{
  "hidden_act": "swiglu",
  "normalize_top_k": true,
  "balance_loss": 0.0187,
  "norm_place": "pre",
  "init_std_up": 0.0599,
  "learning_rate": 0.00424,
  "lr_head": 0.00822,
  "doc_mask": false
}
Below are experts of layer 4 (counted from 0) of a mixture-of-experts language model. Rows are named gate (a neuron's input weights, with its number), up (a neuron's input weights, with its number), down (a neuron's output weights, with its number) and show model dimensions 0-255. Each number is 128 + 24 x the weight over its row's rms, rounded and kept within 0 to 255. Numbers have three digits each.
Before each expert's rows: "comes after" lists some tokens at least twice as common just before its tokens as in all text. This comes from a sample of Wikipedia text that the model never trained on. Tokens count by the router's weight.

# expert 60
comes after: ",", " in", " (", "–", "|", "-"
gate0:092127150138141123126131181080113148124130137159116142149138124148115108136111144093132159097108106165090148116123071091145118112147095114162156165110116092142099136121134153149123085154141120117176111137109118114161131114090162114131119118150087139141106118134108141136159145152123114087177112152119133164108147114163108123120131135125111134082135124110146101120167127114088129122132156131126108173097135169172116122112124123151124144106123140123144113135157116173106113142085094128124111102118114115117150128130097132148158091148152108140143166127110135151117091097159159155069150186157146113129130144097106129108132109130155205113176157097156057120145107164128123129172133117097124119136128124175123126162139153104140110159146120107126125124083142106108072108079136
up0:071133109111060126079140142078139182105139101141149145114098120085139129149127123106130095138161081105151150161115118104126106110142156110145143157122132114150103173115140158118163136120091091126130150134149161118171088177126168170151151123121116141129104124115125145110119143112119147125130117160137126140123152121143111130143171122114109157092090132127126132121164121170115143138109098140079147178144152111179170100121126120115168104122131131140114114129126168095136143137123162161142117103157162123127107171128147133135180103151151085143181154171138140097146154134131154117083131094124166088081136089162127110112116097140125102165135103105098113130144138122108108118118126148116127096078108152125148144159155138123083131114113155137129126139125110094157103147137089
down0:145120114114163079142160165108113151096109141150146117108179111185135153146105144106148160132129133153139090112111111110131154122112090116102135176140141141115119165111142127152092136108150140138117103111137146157110148136109150115168163101147098099120102095134168138145142118110121116094142132149112124132146148118089100160111099140087142140125157160096132139127170115075124122097106133129141154150122164134165103133145122150186119162120118130170110121140157148108167128110162119103120170087142131113116162118157087172125111104148174140119116086101136103106124127115146176189101116105117154123093126136131150155131147139123108121141095113131111101134130154177139152073157169123107139134138136141147108088147110158127190115175128134137142124103120098101079163134106164
gate1:135083151174142137149097147117144141158155129129088143136154149088146113131091141123162159116134108097121109117138127145112125138135150142131147108096129109167125114111132115125088155109110133123111150148133107112150136070124149143126159133138121080193117140124141134171096098153109066112120119128173089170159099142150077150108137092096084140131141119112153116114111167071160133098131117111150121110147129132087116091117098142147166091131130123115147178109144132122121134157153167109114153142152138093121115108120142129120149126147117133157120133115127084103149164064154116151110116112149079124103162172137139124175125200106143126120096168159169149183121134105153103142139115127137175127114110118132134107136108130159116104107139148127138130114083140106132157108159134
up1:126122139145134116117161128132161103160148108106098131137111104117118150118120123122141107121114168105157149111165138165122153123124090164126131105107094146152131112105146110143114143155138139178113109138121141103101154082173085136132122145111109183141074154163162152122145119125125137137117142121110121108115104132148098145109085110115143139087103094118104067130140179107164160140133121176154131145089126149133101116098169116155125137107144138128141120146144121118182142138107135092135165181136143108114155107116119114150116166103076125138109174153145126108162124143123174088134162090118109141123120107109132166113137114122165114128119143124118100064132142192114151106102154150147131130117156095151093157149092094125105137103075105095093124129127174140156111110136079
down1:135115099113105144132118166099116118132089122097132109139124135126166125142170125146087137150167123134143146137148149184145085164124148164174184152098110122117153193095145134084153142145096123171110071134129129160123156106132110132163116164148147152169154133125124126137135125102151109132107145119126136144144143108164054141095149125103141141100076114156101084119086100159144148130132151137121138138102161123106155147117110143084135137143162127112111141118106117071111135132105139140149121113123129130110141127097116119105167164131098140099099109131107107144145175119144150135150110127136076127150126126166139132120140124106113142118119109135134082154145146146155118173123085132103106142132131126102122150133160121177135083093111144083129118141140085129198139085096115

# expert 63
comes after: " in", " the", " United", ",", " of", " New"
gate11:166131093081102105158145108102167105147101177118176099109115130135158097128161092115096146147125126146099123125137112138114153099100154146108123146117066118166102135139150095164115110138145140153144144134116182157099145185135116124153153161125112130132110143154179085143119143137127135116131132123178145148111145086149133128178162122165154156109121107116169147087114119144122127152111125102123165144136083138125149109121149152125158137147121124157143137160124154131128110114108145112155127141122124124117078084134138095133146105063099111079124127078141159166129140067160189091128138096149151143140096128108117137100123133171114115096121168112131091126129122148141169105115129135164145141106176098146114124134163135134141132106081127151115154139129118129111143127116116
up11:164101141136137114117112093131165158116140182163124140115128136095113111130093177110087097116122164105113116089105179141133146131150101149163098145134063150114155159126086110086138151102109120136120139117127152087122163142136105116095149116144118087141137129161142142106161144135162138125149154139123070171132122149157130116100071107154164105142143101162165121184147139148088123138150114151112147126138112115151150126144094110120153176092129109126119120073146105095118110148118137154116086109071149135149178147085158125124157104175126125136098082121122138135136113147124107112131149126099138128163172117127139121143126133118115150147139096102140115127143135137115096138118152137125130144168090160176115124118137111171126124127129114098128173159142115109079101126103157
down11:131148144167172143108145136120138125118145145128071128116148129111142136135086075095139137134114113133124118139106087138116120106099112100103143148129115178130130065119113124153119099159118159108131107082130114128120102132137135125104128066107146111171118099127139167067122137116099086161137145080145159128100124095098141135158092139083102104102135157092136119085118100100171138095158128108189142125122158111140108150104145175133143168115120152143093111136167092140141158120124118156129159130126132099104139156115142124123119121142131128145144138102136121178125080119126150168145109118149145160142115122126173097150138119116151137093069160119104112104159157144114119134108094096079140113121145126147150142099094073142148112154134163142115142175135129146144120112118076
gate12:170120148121179153118095156103103132124148133108152143129133111123149116135125134104092079117101137117128094155098108150086145079138167111149094156156095109153133163148131132069143091136140176135163169165154089156105154143073101134137154131104134115112144136178125118113140122128131112125098137104120111156118146143176132120121095117172157156119128111093143137118135132102110125145128143131143121096104092088108157139175128121088100119126108084135161100119078118104137132112142116160177129072112164139099112094111140123130126136172115166118111093133104145153176129138104110095091129152107148124120116102086144094102170136131135120133131101096177165131117119156135133092115145122112134125127115104180153136112148084152147141173108108126117143153106143109128093156126147
up12:145112120142172130127168125150149162169125122112152131123140127130139143152100102152092106099139129117148128116136121163107137154170109162133123131120125186131134148105136146128158102129174107088172151134127128148095122135155127151116116151090143081119114113129105152110127163119106127137107162148127079122125102169127082117134101160134119163114134105144128102123176144113135136151159102121133118131115088148155115168191135103120089124123120122159103152136101122153091151148185138122099105136120136116182107103125094116090079074130124145117127156084124124165160138143154152122098078134149163102106121102076110116141124182147142110140121124075124133111159124142088087103101133107146117152087088124142151124150112095142155123159138142117093144162083152165132151153126145
down12:075132136129128143165145147104144122109137060116144136169142107153155114137129089144122143153094083162173135173126119144148126074115119106127103136161131080083114150097112081099174136114107123110085166147092132120117165150127136111150145114145109166112117105113134100153114130126117165087147146105172141126150146136153134127131131119131077143133152142164149123134087160191099154151146095091097138109107100109113122131130149110117097071158149126112171140143135119136134118130098148120115131121153124152105151144145124145141114163112129100124155112142159156140114128118111091131148121168134122164093102152132165174106102151155138160138153109163150141137143100134117143170122119156080093123122146089127141101094129124061126103097120120112112105147100092121132129092113119

# expert 48
comes after: " N", " to", "N", " n", ",", " in"
gate0:087139145141115132125097107160142130100128103124118104122096133104112120071154147158109142128128105140072096099161151108159168172107145157096146180159149099157087117134131128130124108116141125150091150132171129106107086124130127110099147101141136115128090142128135134118098107079128113130161159157101151099102145146153138141104138143128116129151142137144168136149150166081159154074131150110150153168121153112131152148118105110127162168112132162108139112143137115157131123109138118095150139163125125118139102120143167125137114127121126071110111127094100122151111112140102127155150142125113086117155105141115132074160100113124132171172132152104138138169102148169136112111194091168126141154067082125149129118141143124105111137153156157115128087122132145162090100175100128
up0:123156109126105148129125149121129169103125098094104151109126169079136119077128134165132171157087169157142159157136085141141088081085128155144110143133137127165155129058132086151117130110174150099123128147165160112125107106135134117139152123166105181142111125135104128107127134147109137051124118103141110153142110130123157137110130130096136109145071101132117135100126148086083114143125105111132105144113128151136127148130116124148187121120128125131131095122136144121180130117138101135151115177082093084144194132112091154175140126109132145103097147095126080140111136101139140111069116145150128117101148111092115151134121097132147126142121097128129112120131133157100096123119134143139124113106147110120112106121127079103097127143148153081122151101129162126087125119110140
down0:147156092098119207156137088109096111108111153121149111127134094116128150141129150080127140157108090120097091139119139105141082173107154133121150129099134143128115151106124148134122109123078138117146115148141069101112133167099131146117116136112096130136093160147161123170148158094183094148112102116135130144133141095146102133183143126164154143109131133109114102122099109132130118138110127135140072147141138133171128151140166133126153116115154143162137150103131127156140109130088149121084150137124181173126139151127137088120124091144093108126127130088100183120152076149128128122135133123119132100130095101079106097151137158124129145104135073102105129149150106126124123088139103132140114144132124084118116142131091122129133116109167216139151149130139087164132149140133126
gate1:115141139106106145117124143130129092150117111136138143109138160137102094113190117163091152110132097125111156147107109081147154145126140150143103126142157108129125151130088147105090143136126150128093120088135151126105085136117097112133155143118131128135103178179138092104115179137137193157153130158118107097112164090094140157115138109141091158104171110106132130154144166093122113124169117114151122123107156116152139101163137112085082107123159187144151130116101173154136132123143137142143126133151142120104125121102118103134142115160070149118097119094105126099138170136124142110145132152115141109143108106153151088157114159089136141077138174180115125094091119123176163082140149128146118132115129125110139128143112147110111142161115127120144182144121190121124163141155117
up1:129103132145138145082095189114153126171096118145169103147097151146101145125124153110116144139108154104113121104157131135096139149125134136128115097096128123122118111106178123112114143111156103188143172121118123165125127116137124105123076154146102105125090156118142139164077118110126129116166112115132119095119108126093137170176149102114108109114096151122143115139118123075134102119157152121110114165132102133134146139136118161094125113150109140109090144085140155086103139116117129129115149137102175131115111140091133116148146106131182120130116147089132115077116143126142084105102170078108148128131149169155107142134147099111072135132168151150169140080160149126134154109114160108147150099120145097111116125114113121127126096195133152127144118093091174099077122102122144
down1:092131121113108126153139146126116116170093168179140135158097125176164167136154129135157135130138166190125114101075113145173142158118177175142156106102125117146096147140141138140119099129096145159136146145145138162116117155113141118159140136139160117101147117091142144116170141140121156121167077138119108127152169143113082126137149076137148130113161126132120142129156103126119094118079130146125130162135110157091119168138091159175135144137134136145109160127132118115079153156123142110140149114101144152126118172138142108166175092134141151145118098133142139156139127153127161103135158120142163155098126081104104121121155157177111167140095108145090097134135117105105092135118126133125127113133129140146141155145079134137104111140141043128090161122149135134108150104118122